Experts of a small language model.
Experts: 64 experts in each of 12 layers, 32 squared ReLU neurons an expert, 4 picks a token, a shared expert of 192 neurons.
Training: a variant of SOAP for the experts, 215M tokens, 6574 steps.
Below are experts of layer 6 (counted from 0) of a mixture-of-experts language model. Rows are named router (the router's row for the expert) and show model dimensions 0-255. Each number is 128 + 24 x the weight over its row's rms, rounded and kept within 0 to 255. Numbers have three digits each.
After each expert's rows: "mostly gets" lists some tokens that are sent to it at least half of the time; "comes before" lists some tokens at least twice as common just after its tokens as in all text. This comes from a sample of Wikipedia text that the model never trained on. Tokens count by the router's weight.

# expert 2
router:134141099136111136112171156106110169081099136135118126098090134129100137114040136109112137148095151129166158104142119149082139128118168109121123136106143134150125107118155137153147147113101119113098110093127088096173126083124129094116107148128160104143157087154113117148138131160112093152141098100130093145152157103169144085115143129110082123114147102150115131145146131153107132129168122140142146144099103152123107145130128157110122175161102131150143161097071093121102132103146153121124140089103106124114129177138132155112091111128138108150118142112101095086147140139133127123143137155143111113100132150122114156062157113130148165103111142094116115126065101133127130125132095122153111086160104134145092113104146100107128189106103175155147111155105111093138135113118144
mostly gets: " that", " which", " who", " where", " if", " because"
comes before: "|", "-", " he", "The", "==", " they"

# expert 44
router:163132129145128156117146115139118094126160105124114146120101125131140115138120058139123113127156119135088131127129141127088139152142130159119168161143135137141115113126143133102143113103122111149188095146156143128085134176131113117184125141094135166098102108135122130113059134116179153192139144152146120107146173098111131127144136122109115145137141164140093093111139147150163148138141143133133161139137063111172132099124129134119115157140115127102078118150139105121146141101157102090145115108142110092176132119114146064140082128122097130147134101084126217130136126121118127116125111164122150110087117126128097086126128112127166138113132144112110076123126134123135130126120106137139180105124131129153164088101125173100122141092135128148120113143097091117135092094076129
mostly gets: " team", " film", " series", " song", " club", " company"
comes before: " of", " in", " and", ".", " was", ","

# expert 58
router:131121094147142158142140144122102163113104103149113130141108136130116094149159098119138132118116098158127095108109122161105152135151113130106113098109138149156127094112078154175151149129106092101148125120104122125150099085130119134137100144145134126119135169160121121104163106118098104107154159106141151090135061135127139098134143100125136141129147140163119121148148155140124134117116152133116137150110121126108103093146149126083152153108132152077180093083167136097116139134145117114131146161071165118154084174182138164155106127119152116165147125120117120131142138157119123121149102137112097111124126147098176120168152084138117102109103143120115142133201083133110067123143110153115113153170118098076144100116107085111156146117152106152142114165150128123118172080125147
mostly gets: "e.", "er.", "s.", "es.", "ation.", "ia."
comes before: "\n", " ", " The", " He", " In", " It"

# expert 20
router:116132113129099166062135135111114151153134113142098077095074145132130120142124140140160114150113142161169130109133146137119157142154123118128140130112137134126132126140163145178117149127073128145119106168150126126093163144119114122137122148146133167138129109170119121109140165146126186116154091125141156158156165096095129125133152122139145135114138132116117129166149118137121094127141149140136127152115145136106120136130077149135088143130157131082120158115105110114136157065146170097133130100123079117104157145179161157133134115115111139119103153080103064146122138128135159118163138090152097119160152112134124149129147173125153128149120136110098142103156123095116136142112143134152093118133125165127091111129066160098105190193131145123144125121115087106157112121097068
mostly gets: " what", " that", " throughout", " near", " across", " Zealand"
comes before: " the", " a", " his", " he", " their", " this"

# expert 1
router:128115136153121127101127133119098149127145114128110093116122144149101147139134140103108163160139106125168138103101139122099150083150118151123110100152128136139144139109102149111138121168138101082124110171163131126114085155138114140130110138154145159144143152127120144089158143150086073172119156138133159126133138113116134086142142100124143162135147147146152127148128124120104161138110163143123128129118154127107115125144130138098100068111140147132122132132085111101146097072160148113143087169121114109138085133156147132146079109141154098160101087075106127155131150151146147112109098138129113121203143150126129167135154061142124137116096156138113152157194133097090113112153112156130149105146142184069142157104126115133148178152117137136148106153149111132164083091144116
mostly gets: "–", "-w", " or", " (n", " non-", "-m"
comes before: "|", "-", "The", " •", " Country:", "In"

# expert 12
router:157120140141112136113114133131103124167089086136115120106124146126174116141100145114101132143083108153132166119126134172159116110122137115120129143124142134152116120137165146150126148134120182141114112113158109118149141178154121121130107114167133144105135106168117137155123153104082157141154099116151137172100147111145147105093156139142134137136158166165091144128136159144100118144144141137154149148114095136188118121128143171051095078093112133128082107167092093123083108167147151167126099176150116126150169179133132170097166109111118114121110113098111083151142135133156144108161116123141185107111136129113155113104142118168085149128104143143095126136166119113134122129119119131120130161135126103146144129155143125108153098066175149148136129161148119120100100130162137
mostly gets: "ment", "ization", " education", "ments", " forces", " vocals"
comes before: " of", " and", " in", " to", " for", " with"

# expert 29
router:128153141140123149141104146095128141102133132143138079116134139136146097129127150149108155118169129155163050134101122129132132107125116124086128149100133140145122128131130162221129134156145121154156117067143090109188142146132115094124103123101119065137163113158128135150163146115105068134129174116172106080128138082146140110109146130127153096141141142162087097143137154126121154149099153128143132117121134147127140063129160123107111129122111126115088088146102110108135111111130132165141122111121110122158171121150120143151139129142107120123111139102109146137162132181139153105161126143099085122074139152123180139173128149158124167155116137151106130143150101091126154115113134117133142166101115147124105113120113082152152126155127176143145126152119117122101137155095118
mostly gets: "ated", " released", " received", " included", "ized", " joined"
comes before: " the", " to", " by", " a", " in", " that"

# expert 35
router:135129137127098142134165149117115112126140135138113112092151136138116108109088171119138148155135125130125173123104142119144146105159129119174134121116128140096147123111148131126112158114188158144119130079127094130173084124131144142109140121084109118078143156141122133163138133148142090126108152144129119142140119207092129167169146139127119120106112146133155148115117112150113080107141133116136059149126168141079122185138142151088146137135158126151123168106124129120075114114126125108136114093137173132171158147126133144095137129155167122142100140154126134129176131123135130139137110120128121134130120149108129102121150132092184153138137130114114147124078151138129221146132142113153146085160106162104131133143144118099118111132167143115110152058135146202144135107151148
mostly gets: " would", " can", " sp", " will", " th", " could"
comes before: " the", " to", " a", " be", " that", " his"

# expert 40
router:119125093149102147090108153137109123129100089150113092118111142154105093125113086124123180151138138146131135127098070182108161112162117105096095160092143136150119126118093133151160129142103119154114110138119189112125095052137115164120107137126157086131137153138110136111120124124128131145146095116129161161123111101112127122121124077095167151154154137120161157138120156103114108174141138129156145147116169145132133114142142107142117117125136136103146112119150114098171149092141156091133096144124102110094096105143155106151107119094064146099104120134142098133080149086139148109126101122093113103119156153152122138148145119155121109140111140121139137130194092102139099105148099146139135109162107060117105156132071146151154141101109161155163110135123127118135141139148143
mostly gets: " father", " MF", " family", " mother", " Safe", " daughter"
comes before: " |", " of", "'s", " was", ".0", " who"

# expert 41
router:121158117138109118146100138116118121137105146153098086112090132160115128150165136093122126145159110164162156107089094145104120090113119109094114128099147146126154152113139136161143149131086102139097138165110094113140126052148111143152111121143154129136165162125104152129134130118082057154160143092108163158095108152090122122105139091105163138154153106149163157144124122103110187144112150136149109119120182117138127152152159122097156097109125135111153133143117114113152107141126113088148113147140101117114083085135157167134155115126164125137128107094105119088144161162152156114143108068085133112138132149135142108142136125159095149113137154100146143162149110113122126115157119140147145163125113118096113151131137116129183111137125167136146121138125146162199119132171141
mostly gets: " 0", " 1", " 22", " 2", " 21", " 6"
comes before: " |", "4", ".0", "6", "7", "1"

# expert 42
router:135124115144120133083099131134113146135094083139108102116125144132092088143113102110088151133148103154184153116122095165126129109109119113103111164095141074154108118118111131099159141148089120171114116117151104108110125135140112124174099120161140101159133123116096144091132126117165108071108133103171113170140129121174122104105149112102156155138130113137192116130131132131095168154101153137154130113146117147111146106128147151130095079100116143139121134142140105123167115175122170149133110168130101128122150163085138145094120123114105128113130113097119080099154139090125159117135106074151108120108174148134137146084130100162100161131103135094113165157145122109104074135141108139162136115127113122122114144088104090158137084118138154148145114151146135109063130150108129
mostly gets: " people", " government", " population", " game", " design", " player"
comes before: " of", " in", " and", ".", " for", " to"

# expert 46
router:166135115146111135195152147113129141122150139133122157126142143141099078157166131102110130135154099155079094105137141142091116097153109075093103137101150118154128077098087144173128160110085183121126114136126112112129137055161114126138101145156163106112162151100121148109129084114105137124139135108102147137142123169085137101116132140103119153153145173147111140138138168115111154145101122156145136133108168137142110130140159114137168143105112156114143108139162158099170133152129082137159114127100125113112083103092147149133148121094161135152121140117127115148083147133141148123125097138119094113119102137119145128155153109145174107092096152139164120144172125143093097113133102149128114125132103080163121145120163147080126123168118151149149111156134148120138114093086108
mostly gets: " S.", " JPL", "IS", "AR", " B.", " M."
comes before: " |", ",", ";", "'s", "C", "T"

# expert 63
router:167133071157108122144130122094099126138160142144092096095137139153155130160151120136130184128148156141142167134101085164133151120120127134117115156127149092147145099113102143104113147147113095176181123151144127117121113170140121130162115108109134121102136119123121110135108142087084134132179169108106080119158103116128138124126122103117164148152138119180118118135144125110104130150101132117173144148126111130141147132149141154166090075131117144080150162126126107108066114089133089114142148165132107108120099171134152114120085123127112129140113083066117135119155125107162162099137124116138116119124146144153111130137132088084141141108122145085130160151137122127122128139145130148138139133188121151123116127088150139102157130076169138138140112136158121120117204146067122
mostly gets: " first", "es.", " top", " each", "ation.", " final"
comes before: "\n", " of", " The", " He", " In", " It"

# expert 39
router:143142093145127136110109140122112146076113116124105111122112157142085105154156099114075122146136094157158166124124148088137138071137098118096085110130148105130149106119083129116144114144110105086123119147157151117127123083142138135171117141114153143144160154135118149141132139119148120151140145133139185136129136100170118088100142099102163139141142115128140158117137128109098132153067138132099127128114158134186101146157140107103135109127160151103196134160163133128165096169120157108142139122108124114092075088133133115132135108122137117149128114113108175154053153102129141085146102145123123123153119118169125078151144097144104135107093159092135119155110095145102086105151095157143164112134130133141137150152100135107125146161133094139146110108126135140162160140127179
mostly gets: " B", " M", " ", " S", " (", " H"
comes before: " |", " /", "old", "I", "ash", "ug"

# expert 43
router:149114115144111157088086112128100128100105082123118086118123145113123123135098121108119150149151101160118163119119119155090113094084121111109123119127129128143114101125103139116156146123140110197150121117155091116134136161144108115149113136133127128142139114152116148102160158094119196099127160092177104124140160107132156121098134191128160153132142096144149117160147136139112181141088151123142124127122062130121123109132138169152104107091100150132144175117109097125163100137134173142143152105151113111167156147132142174150092110093107116116112090123119114127124151114154144104135133108149155120141153154097153098138142126150077168135118144136106150153150115113098147122128109144152189134094125151110105151064170126126159079153115175149142113141129135108092098133135113
mostly gets: " people", " population", " members", " species", " role", " village"
comes before: " of", " in", " and", " to", " for", "."

# expert 16
router:137160101139115131155094131132115112148124120146105151142099115150102089149158106103124059140164159132124105126123142134090136085159124102093134127109141115141135123115094150102139147128124085118080141135096157114069117149146094113124118132111100139111138151142094150124162104124121181135142189119142157085135140120109125116089101104120157161125140156128106100155134146119118129152157151125120116131106104113138138103134129155137109171120112143111184145081124101111132092147142129121130172157076097127111065147151153156177109126156186136173133110125109200127145134141145144110121114101103099126103137159106107104139131114156104152108143142128087156137138108145109118132138114146129144124132161124145135054080112071125150134141103156138149116153132081143101124148117151
mostly gets: " in", " In", " at", " during", "In", " on"
comes before: " the", " a", " his", " this", " its", " an"

# expert 5
router:148152114162094140123101138103117142101094156160114079118127148110139119148134154095104148159135088148166152111140096148116130143135093099111097164113147106117144130122116103122123133161118106108144157152130119110159152105149099114140108124080126137097142162141100145143138122088146103115158160107117160065159108115102120113103109108097165140137146049118128152129140110097112142070097151157145148113098128144103115109147160118125159092114128149098173142142136117100171135108118122134160112157121157107086116089155137110165118113109134150142136140096103163144149157096146150095127102150155148111139151137084121133109156161188101161114120162115127117153136119149110150116139104158150137163103117161152102086104109106132170153080127106163145107152117116095104152113163154
mostly gets: "\n", "==A", "|---|---|---|---|---|---|", "===D", "\n\n", "|---|---|---|---|---|---|---|"
comes before: "-", "|", "\n", "The", "In", "=="

# expert 32
router:136138116132106144125127158108115128100127153117110130134131153148131101109160139124101131135184133134161115120098112152114144090166134100132117133079121121148131132097136169169110153175136125150110157102168142103163103125128097128169104131139144089116152139178116136119197145111184096132128151107141142073143090101088128122132137077114150135138153114134145151146124138150098111146144124137153090138101161139103116100139102133114114132136120133125110144124142122094094124152134136125133160135138118129144137137121148158160132124170122117141109082095106121129149150134149150101149117125101103128091160156165188118139135109116143179101142149163108140157184117129134158100138134126151143127169100155177139137085111028162167112129139183137151107165116127136125124141079121
mostly gets: " would", " can", " won", " will", " may", " did"
comes before: " the", " a", " to", " be", " by", " in"

# expert 21
router:116137165138126147079164153112109146120115092135101171124104132125124120127126140118114087141168125159152158107098133140118146114141123107119172162119146111148161119105140131147179159161092092133097125142129096095065135164146144094069121157113124097145149108137111155116142148104124116167140138109158136099133112119106157100090155124105114135108151119161106137145134151138119088134138126152133098120117173135085131153141145134125123163110131158124116145153108110133094121054151162123155115078127108112116159100132152129144165116088179109144111108113106074131157117107146115117091117116177117111098161152089104129090147132132146158101133148093098156120158103144102160140123128113133138185135123135150096150153164154117110153153136131131142104127127118101174073099115092
mostly gets: " which", " during", " in", "In", " that", "On"
comes before: " the", " a", " his", " he", " this", " its"

# expert 9
router:148103117126118151146107142103129131117102169138139178111101150094109105139152171115113103150158135116138142123121120150113107084106134134107108165190137099132150105127121149109137136119089116088156131174146118101107181140133147098138128146173097141118133114154119162110127100115083107139150148146127145143137162156134158168103161108127123158127115105145088154153144082142114141126134115137082136147108155157091106112146138143121096089111147145107100195110184087125152145103128076140124153153117109113119100113122131151138143111129152151140125095104112173109151140113153151112143119146117187131120078151162106130165146167095101096109139143128114128148113123166161131131148115139137132132080119140166101155118137073100138168103161089144133108132105157096090102131163148
mostly gets: " ==", " ===", " also==", "s==", "\n", "|---|---|---|---|---|---|"
comes before: "\n", "-", "|", " The", "The", "In"

# expert 23
router:123156122142105137098122134117108138167091089138125154114067143133141103119117169137126138137102097154134151113115098136106150130140121112128132136112141122126150098126109128143118141073105116151116111149119127115111128141133113116128114136092122120150145090159100132120112169115062184169156115128117097181140121111100124122139132117111112160111130149157114140159155111162103101123127142143145170164109126161116114183134138154114133156106098136125145132086094125137115117099140136161143150089114102123111147176180139130131180108102129142129118211129112112110169118134143143123172105128147125115134127143112078180134147108130202135124113152137116131127136117092108079207148115126168179132108087097161114133135151159115123156141188130148129123141113113130104146149137151
mostly gets: " by", " that", " which", " from", " these", " what"
comes before: " the", " a", " he", " his", " this", " it"

# expert 3
router:118142105150114117113109126119131137124147074145121169147142127124138107117145146119126142085121109172078104110108116175117119129139110077116094167121138134159106089127124137144137154102071157127125122146127138117162134116152103135136101131157143125112166141109117144096163091126053145126144096105101124094152115134115146112122141110127148169147140094143138138122155168107105188127115136135140133161108163135136127127131166104163133111130126143136184113100149129101156124142149113171142106191118098123092111141144134135147167117107137138155131142152123148135098143094131124111147125145123133121124117133082173149158154135158151118130114123160140136146174104089141086114152105142097080166135109063150118126166098091100160091191125135149134100170149109096135146114070140
mostly gets: "shire", "ford", " Jones", " Smith", " Arizona", "ley"
comes before: " |", "'s", " and", ";", "\"", " ="

# expert 57
router:141130112154139147113087115132126154151146148137122128129128127129116094136157101153093147173124088138138127115105131153103152111149104109129123140113133095161139102122086147179134127169134082093166101110122152111133092067130102123149105122106140090117159147155106138108132130139137097083130133093119140128166099122103123082135151111103162127145140111161167133150133160107108169119094141128125158151117090154144128103141146085147117130100108149095162086104165156100085104140146156101138166147132127116177118111140119179144131132143156104163155139091106096136154148157138126115173103152088117127193124155107178114153151103150141116129101134114132118149147092114113086107162112147143137165155112082094149094148142104109154146138133127132137115147108129178101163103166113
mostly gets: " |", "\n ", " /", " code:", " L;", " Years:"
comes before: " ", "\n", " 0", " 1", " 2", " 3"

# expert 51
router:148140117130120140132139146099117156116136143155085121105081144163143075154124143107121144097087182177155151097129127143157136120156106106110126150103152126145132107139129140132155154150053122107138123141147131114131111097144102135140105135181131105131161160128120134115132111139131102118153099113144161103112161142095107104085138099114156145151150145132145143144100158140102151149118138149135174128157154153133124109147164151080113088100141147095145170131166108104103108152134082092129104201127117117139130154123148153140114112098144139130124147154115116158136151150130146120148106084103102110131104141198128100123138150153144105099094118110134149154175110100095149127158111135154133163097111083121055135100138129105159101136138124138152110137122080147150143105161157
mostly gets: " 196", " 197", " 198", " 2014", " 2015", " 2019"
comes before: " |", "4", " –", "1", "2", "9"

# expert 59
router:120138116149102146117116146098098148152123093149089167107124128109124125159149149125137138152151094133139137107107116142101155169119140190121112133106144178132159134126199137151091148155103143129155133163162114109125196185138094083140124139126110161141146130156117126102168181119105105110141145128116138076108111142180156130102170131143147168152146137114107130161159128177097106136144149141155123150116136146092125079137125168104107131128132143102170160110126106127107111164123121111135161124179116115109113141138141144153112106143119149156112128122104133146149128116137132126112101150129110113126150150101091140133152126122142167112153147105118147129082117112126164107135123138126161088122144141105160083104179143166140173153128099153129111121118095085118088161170167
mostly gets: " have", " ==", " had", "es.", "ation.", " ==="
comes before: "\n", " the", " The", " He", " In", " a"

# expert 53
router:136159122160104132107128150140129149122173162138118143111110146143103103117168079105083107139136094127151131092117109120090136084120108100103113109109142136139151097098094144183140124120142105145069128153149157115126100074127111124171112147110145098130153161146105134126118094148105082137152123128133159137142107125083122106098126130099158128147142116141170159150131130099112154148104143142142134142116165115180120124139149073107190128116123146090158122175141121081122120143118119070133093146099105114127040099158133152148116121114142122130136134096119109141088158148150137106154111113079118117131096147152154139154165109152085134114092140123105127149179119139135116124161107150119138149167144130130143114142106116155164144111128132144155114162129121099168150101159144
mostly gets: " $", "′", " (199", "_{", " 3:", " (19"
comes before: " |", "2", "9", "4", "8", "7"